config.toml
experts_per_token = 2
router_score = "softmax"
n_head = 5
rope_base = 8980.0
init_std_up = 0.0584
lr_head = 0.00567
final_lr_fraction = 0.0
batch_tokens = [16384, 32768, 65536]
Below are experts of layer 2 (counted from 0) of a mixture-of-experts language model. Rows are named router (the router's row for the expert), gate (a neuron's input weights, with its number), up (a neuron's input weights, with its number), down (a neuron's output weights, with its number) and show model dimensions 0-159. Each number is 500 + 50 x the weight over its row's rms, rounded and kept within 0 to 999. Numbers have three digits each.
After each expert's rows: a language model's description of what the expert responds to; "gets" lists some tokens that make up at least twice as much of what it gets as of all text. This comes from a sample of Wikipedia text that the model never trained on. Tokens count by the router's weight.

# expert 12
router:531551512421498577529479466465482408519509558473547453519440448658527381492433408444430508511490449508465447504434472539597438447578519450513513459496521456546433505476594500475522572532520518505480569519557571461479509553481493545565461540529414617548547475534464512501516475450509496591531571456472479530533419593490530507536512410496480503484502310472444590446460442498572503519584432485452492511495481505487529542507547526549512515463480427542524536559501468483470417503547600
gate1:494448504464480566517560506556519488540487508591514539531537494565496460412526536585516557484429526515466488540467541566502531519507422527481541503606422477469465448460451587437532509467421471537580591538472553453488541545478514453509516602592404533526570437401498562515495469441449497489577407522528465421547545495486624539517521465498451453454467456447510494496453474560615595410468568468567610519554517585518506490571538444547515491490571511518407434460469474522548562511506588
up1:481462579465467585530593517577551488552514500589506537513532481570496447422538549609498539459414536524452489550479550583515539523494423538480542510579383472495463449474477577453540511485443451538538582514470539471478518532486520452502509610578467541520593410437508574518517454437480527486572391549539462465521510471484635546492549491506439443445462464431491483505455479532593593421441553488538597528527530607512509503561537420555497500490564530528440440464498448528568543500506549
down1:443568543471537448533486371525535473436480605404444504552501544429492484533514445444432479524437452435520589456503514453524486471499525487568417542543530536575526541478579476544540469509525492515431485489478529469457501468533578574466414468406672489485488542565432495436528496516533556466509542430480521572497467456491371401497546539598505545518487512494506557486527507491476503544487410492478479497439410506512440495431390571515451484516456462484580484556519463478498391460462390
Description: The word "the", often merged with a preceding preposition or verb ending, as in "of the", "in the", "to improve the".
gets: " the", " of the", " in the", " for the", " to the", " on the"

# expert 16
router:496469504550545538467471539460486526520513494535511461523490520572505584503529546465474473555428549549482544516512425432472527513404532466434513484520556495452444537436538467458565602517555509454450418527586548415493515393483458517572558448375494515466455645484465602418445552499536571446532452510490487528464441520462424485458476567406536475525473433505446459588588559538578429509536450450513518452641526519568500490506441507452500470546429505439448504569590517500566533571469487
gate0:477505455478500513524473591574466519513495550528436436502469520515479550475589500496564429499502504465498508365503519549461462522454447388490530518523475441524530512404473501437518517632545466600509592451513532482661500418412385561482523510554527551516528538497551444526574450504414454497519518527503528455592616400422502476574498560549423491498479420484503492445433427410501487498558500550489516520468445460570523509474552480531582528521531564573434529493532482539546496536566458
up0:450512468496502524542432519501464506613498527501454536547441543637453468492507357515531334519539532586491436400421485558536413548466461407444506491460538411450576501416505463514526555569465423519582535520517555535473509464421558549536438461605543555504496393544563525457611525446489541568581480561504480413551449429466496518523499535459536505481507414477529546457558489472539447509500531485463513474457529437565451435493514499501458508534510488504474474471507568581469497524492503
down0:520442436509474468417490468444596494512501563578420608456449482530454518493519389452542504490532477625537547426542481428573465491547509531567491546525450525492622527564527485471485510446509417509470448504470496487413425437464532551487610462521590556439560426491504519475545518521566471431480559478521507404511464504491483498460595496433510489558487441484577523555525510467417549399522491546499352528497488627522503470528467461569444553509508425430458506440515587509508517521482512
Description: Symbols in tables and headings, such as =, dashes, slashes, ×, and country codes like | USA, | ESP, e.g. a title-closing = in sports draws.
gets: " =", " –", " -", " /", " —", " ·"

# expert 21
router:568619495503377498473534447477529494438520542435506447458527477588527451483470413620509583463392470477450469562388506481543485495451507557558452535473486502482548502548499498537456440537553529535415536502518542490408548529465537499404578513519496520537491486492570535562395514471547448551469452527536467566514499608527470544461439496517595471490428534540501560437483432608518573489480472517485445545498538516468470495499462474495586451541490546457584435553495439443570499340460528
gate14:473517465477538535484476398491501516429390454523453490556473487541453487459504457510528484537501530518545482532502609449500472507597469490534572532511527435480501670392506547495607541498484501564566490459463515650485454496505457469496467547500515543431601513520546595421538531589500547462515517463466532483507537503483514531471439483516451545490548552517494501456572559477545460467532447483415520454472594435570480558432448610473511499552513443441477458562475490419540432654471418
up14:542489425570534463592518468483440478455497493407446454479522494531569514493428529448504537491466486506481453486489403391567522533427551564431556500475528529403530499550512492534475481459553402454481571432585444477510526488510520531456548532553478366466480482617495522480482434497515379523585572451501457465464454508545501570451578498495488459548517489507526469561466431533435464574474581510516555506427511495573418545542514526514492548563494513472345478413429398520532565544583516
down14:372484487511506466515498500564422514551357492561415441496494552534469486467524493431532503530460519495439504499413459503533553486507553523427504559515483577522535462496524535522515612559580439392520486541569436476509501534577458542511466459516410518461443505525462464541389507492471437454509567547549551473604471573488500446421544569483552488595488443517564517464497416437509513530499514482444459525454574419551419538520486468521524457509514504491375339515427476481459547542584509
Description: Clause-linking words such as that, which, who, what, because, how, plus dollar signs in currency amounts like US$81 million.
gets: " that", ", which", " which", " who", " st", "$"

# expert 11
router:479441479464476508473501535548529550460421477496461492556582502501449512566573495490396441476447477445611478486404480515501503461520603498576476476511452526351510509519440479512551474577570448435499450580497445479548482420546497506624480481477527427463440476565557571481476520469454393468475399519554566445471599582540499565568586514504483518425479458529474573496525475528464514531481540447460452512557495613509493418457516500526504510486542517507499390511595537410565568437524514
gate0:493443537483513477457466599567482588565380545483506564534415534482539498463497490480518498487478420574511657527489508531473478452555505552469485434566517481476570430564435554486612595416485459471460541539449509488524561541468529502448363520551500579460480476473460420514475547415502482513524541420470496483482401427498577485565575550464484473501392393644548467555466471472563444470516485474454490476483506557514516528535556496515485427554487574489526513565572475512541534483495473
up0:578533388484472540438490496546518544560511510496599521531507440510482500521536474542412484468537503552426496496530525421432503487506540503537561524543545486629463504400572440478497577429526392529629466500455527508449484423534422431519465593543509364567546585510492478449445458459464476470511499502510530440459481547384483521461418562450454509545598535492474530555472513540484615529468553463441611475521532487506486461564422413474472511459461501480530501499507540511373496493459530
down0:605422384411492552457537524588560552525483498501514502499522500373468489465419480473432460482505489487502549442507471460499486513431425517455406573495505432509489477506524492538577561555517455471504471521466488562515464513446431432468540504556540561578515447478469510581543591587581473523481495558424494530522453378562521525458486450526558535568378486566495536522420507432520437438525475485467619486483525530479584564487467406525474451552550623517477565460573515474495483476464574
Description: Opening parentheses before years, scores and conversions, as in Naked (1908) or 14–12 (5–8), plus opening quotes and prefixes like un, dis, per.
gets: " (", " \"", "(", " un", "\" (", "a ("

# expert 34
router:545458457455513484417561548462523483407592542554530469515474492529590552580510537516533456450486524531487518494447548558517458458437612457548505517558498499514474516533504448546511563430440602513598583479408517555533458409537625350440513461605466532506489587487462516505504488443458465592501556472409475494502495464518518476588512522514502454471606448535485544546537518456515573481560535505569556532425539518442481516529418617551535434487457454508490453564519454444510489436485564
gate0:541444458464606541528526536423457515443562550515487521478603536387489475461442339497501486472496525483528583538510469512462558475564493391441519534502462509452485470546489511492569511497535532452549479477467505521504555473495550523455535544507299395496479529454408523513467525476511562502485414502532625444451558499538434366499476527444451453429440542469499446493507528501523507572505519468578527567439496548498551397603459515524493485462480561418556449531515508439465464495474519
up0:489470525500566491514484487455482507468583566444508465454571565389498456435416337433521464474481529547550588599549473476450527433477535455476554557493485488448460513558489517507584530507518556434576484459510539550469553422534528608473628459441440457566507526473437553477446503497564548467462426469544596439418535503532434377552476592465449451515408535491501430465542520549505508512501471423493521503486450502545556419572493511451509519494500532430563473528512460398497447487470488
down0:522543497483448499502499399570498536519464530508492436409514515553465519505536544487565492500597571435436470488540504560543476571463586579596537538471519527547460525527466495638599540521535551459447474427459503497498413510445381530507419432479606535544519415439569560493514383437469516478573559523507487490489555511466521601458499478525516474513520547451506438454469525461509540538470452565460452509493459440505449536431452587453509446582484440539399521472475425520586504559596435
Description: Plural endings on nouns, such as ers, ors, ions, als, ies, often before were or are, e.g. capt-ors, tri-als, results.
gets: "ers", "ions", "ors", "ings", "ations", "ies"

# expert 20
router:567419451579547428523472488561484470459545527583540505457435540459584483492453622471481465484420522563483513521424392472464531560461579470553369511463506481453460457488455485439431484496570470386532504501492531560554523470478483492482479396568533507522553498472616600479540546499524456400425508561507519477409578461428460551571626579553531440579478512485487501468512528502452545561573503503515519499544492558481508532485483491427473483447519437433598530526474500484401516481485463
gate1:425505397487441499493545552496654498504527521511526495567519467447454533474554484422527441504442445462427520474506513517485562464464494404546519476512633520447503532573530417516582467455424559430543442567639583500536484548524489409480482521469487478487602494512545481497555525529450617495545509434517489511547422524575520505548537511462492580480489475460493567487437570419478440537525562460542437544467550483528467523505571632574458513521521506447444487545439568502549506603502553
up1:462508477502490520423538516550598496490433449449495623451452546430459504499542605564518503496543536452417593444419525641556524494445474525513530575513538479598467580532574412503489453377525602541515535491507509498455474456442562536494506469532546474433605500532538386487505447424570400536510552440456528511482414525532532460471521571520471509585497516457478526521492501495494550495516491524614461488430438577461549522462492616408445529522504525494459543485529484563500508521528533
down1:576521517511528544458499553463500543569461535513514613504459453414421425556485452523371461488424635520442472532491548557569482552563534581436546521501526455517453595473566464464479581510528521484462491494457529529470523367457565587485605514498505503390548450474488515513489455512474468567545507426480516515476550512470494531496546545514435484510497484522547457529484538572472540437456490536437490480573473583458491492387436507431434399453591575511435492482375525526484580490498548
Description: Opening capital or syllable of names and foreign or Latinate words, such as A in Aubriot, D in Dodson, ob in obligations, re in reality.
gets: " A", " D", " J", " V", " Mar", " Ch"

# expert 51
router:486507452566501488514504479619519560544494517522517533494554501473547474515485490489555500519497484518483522508513540553552407552542386461482460567467484465532520478509556424452505556499540491563467438491408465589549429586550483534407486463407430600456484623403520577546566537439419461552480450506485403487526501465507590512543452544497471490448548557551471504450455430451526605517509490540589476418448530566451600469542410520515471501583485513436585440489496492594575507511467592
gate1:434511405521517442551503592504514462598517514510374583401568556522467516433574463510495514451529471575507433438500541573552469445527600475488484450421467499535542543571559485515447519520528494489521505520548508437448465482588550452567505490499533511506447509467529488431502452577572617503503441447484569457486488565443428464346488537481437532470613453547473526523552656521435559514503529518554540448549447431552475474451508510446480544523551512527474492563572488509460453526439544
up1:494522628533438548351426496536471504410586480455447504439558491459536449509486523527448587495492470605450520449439438476535461496451453607571496557592447539440467487501512559452501516419451456546533502609517429533611537527513482548520487479547484500474585552524496437482549598484490485472465540481506483484599387596490522534526583485556527536542407529510521511462522414520517478534551514525407479488538473523513500474598479449522487502571502518492586539480502400483449572466563474
down1:581453571479512467462497566524422511496519488549457539449531475464549474391474523520494485415609467508449574445495433419465503489461573505402442547548431480394485495477515553509578508510507510427520461471504461520524578557456490502585511442542505527465407518419472450586442503407454457433495495482566615415592412455407500492495513542505482651489427558501523563488501569458495445533487558475434445559488558513560499516567472503492499485531463520444566485445403487517473440529579468
Description: Nouns and suffix pieces ending a phrase, such as year, company, attention, and -orter, -ation, -ism, especially "that same year".
gets: "ism", " year", " years", "ator", "ation", " company"

# expert 45
router:503503515447456518436504491404452450395584507587541478552463569574543513434544532479434501589505556501470514478508433395648576504492491482484460439526516475476447517472518522477443516519542476584489481476476548392467391487452618458574477463432427534544555519574430396510460465561458513545555529410494616486478508519516473566521428503506506432536396455487426459397549429539538552542473545563511496481540565476499485535567408544483493490492472493493514490469484486491518545601515517
gate1:468514550495448439458450557574576590508486480454500475417475566508529453445553516506549657479517548602471599523512488495467545529493651565546475500461589542508535529531478490465516504436504464452519503430461523530573417422488455460467481540522312512512504488502517482403453428529571458513562443470492490555516519498564466573510541516448453608539550501468538460501448511659499395566525517443424574530530522508444500525513491508509483444547534498524547541511514450463500551469483523
up1:506528564452514444519485450559432616528509607504504493455575600456535493417495556462567493491564538492517496564532522566546508582509596596568497483471543488533525540530509435613443541505418454455543441530451495479541501458442423569528528500548362434492506536500515513475516504467604492503516529471538501585517509437517488596537513483479419542564514471514528514437428504673450420509502518480542538542544535389494502453475490588472567475540510545494541556564519478438457477409502559
down1:544402438511533490496509461458475430476472578445443383460460443491577520537508427499487435557506483451530409500480524517542532560492500463431537419376414580487479490450606553478461546522493555506493502553522447480401505504523524467494522485437518519566480562453497581478600456476502529536399548488473562557531520424506542373507565604544478439516455560497601467468473558487398608541466469565495473435487545473482472499487517464529592541529487514476537449482518565485510415558530393
Description: Closing pipe or empty-cell pipes ending a table row after a number, time, percent or name, plus some closing parentheses.
gets: " |", ")", " |  |", ") |", " |  |  |", "% |"

# expert 32
router:597513537525550460571529479551468495536515461484500482517494527506504475532464436507469487451433471421510531510524485431466493504520530474556532536465550492394447445416441591555623521559578499414431512533505494374530547410564342507457492463551501505507548509509534559467594558487581422505443571573516504565454491502425514401538604554501548491455477484472525465461510594554514380583545514480517442477504498486486426591453595486514486526498538513496537530499422471427463490491593459
gate0:490576402416542422571489534471490543585447465499437496495552413485474482472573413538500451466584465468460459517611480513455500534430556456479465516415423532495546418484478534469460590515506416529567495553468552408535371491388524412477462509508505466558498509513483440521483491467508485488473472439495443465575463580554499468463477487571478528424575517483597480457560415497591556453513528502467501535554565424563541465548449420454560403473495457500557562543576522570522476475463512
up0:404522457520502558471471553545570545448559532474560543399397522484495509517568519504540462555505566540525414435531474499556481521533574478516414485509411458523436435577583514514547439518565480542573498505533513505396460514524399591523547471527522487556467467545438478491526554533500461515465501478550449445421515404597409543481525529468528552550437505424497481563598603474522429481487626556522503556467427525574546504443572559466554574414480487450517515525511487536473444406513517
down0:570452355563417538503603504508569627507506479398511480510485430480541515518557535573489523499484538496555486435493492456480522545467466414579517467533472437493545469494500486400484464464461561492606540522481424478548451509641516458486507540469513577521429383518497550439467530507571523527462479475460476409489428436468456555527449492538463500504517456407470426582455528501451499495434576401546496558433519489571480497458555475473653468496573474478500517431530469531512501507499426
Description: The pronoun he (often ", he"), short syllables like de, no, re, Don in names, and coordinate pieces such as °N and ″W.
gets: " he", ", he", " He", " de", " no", " re"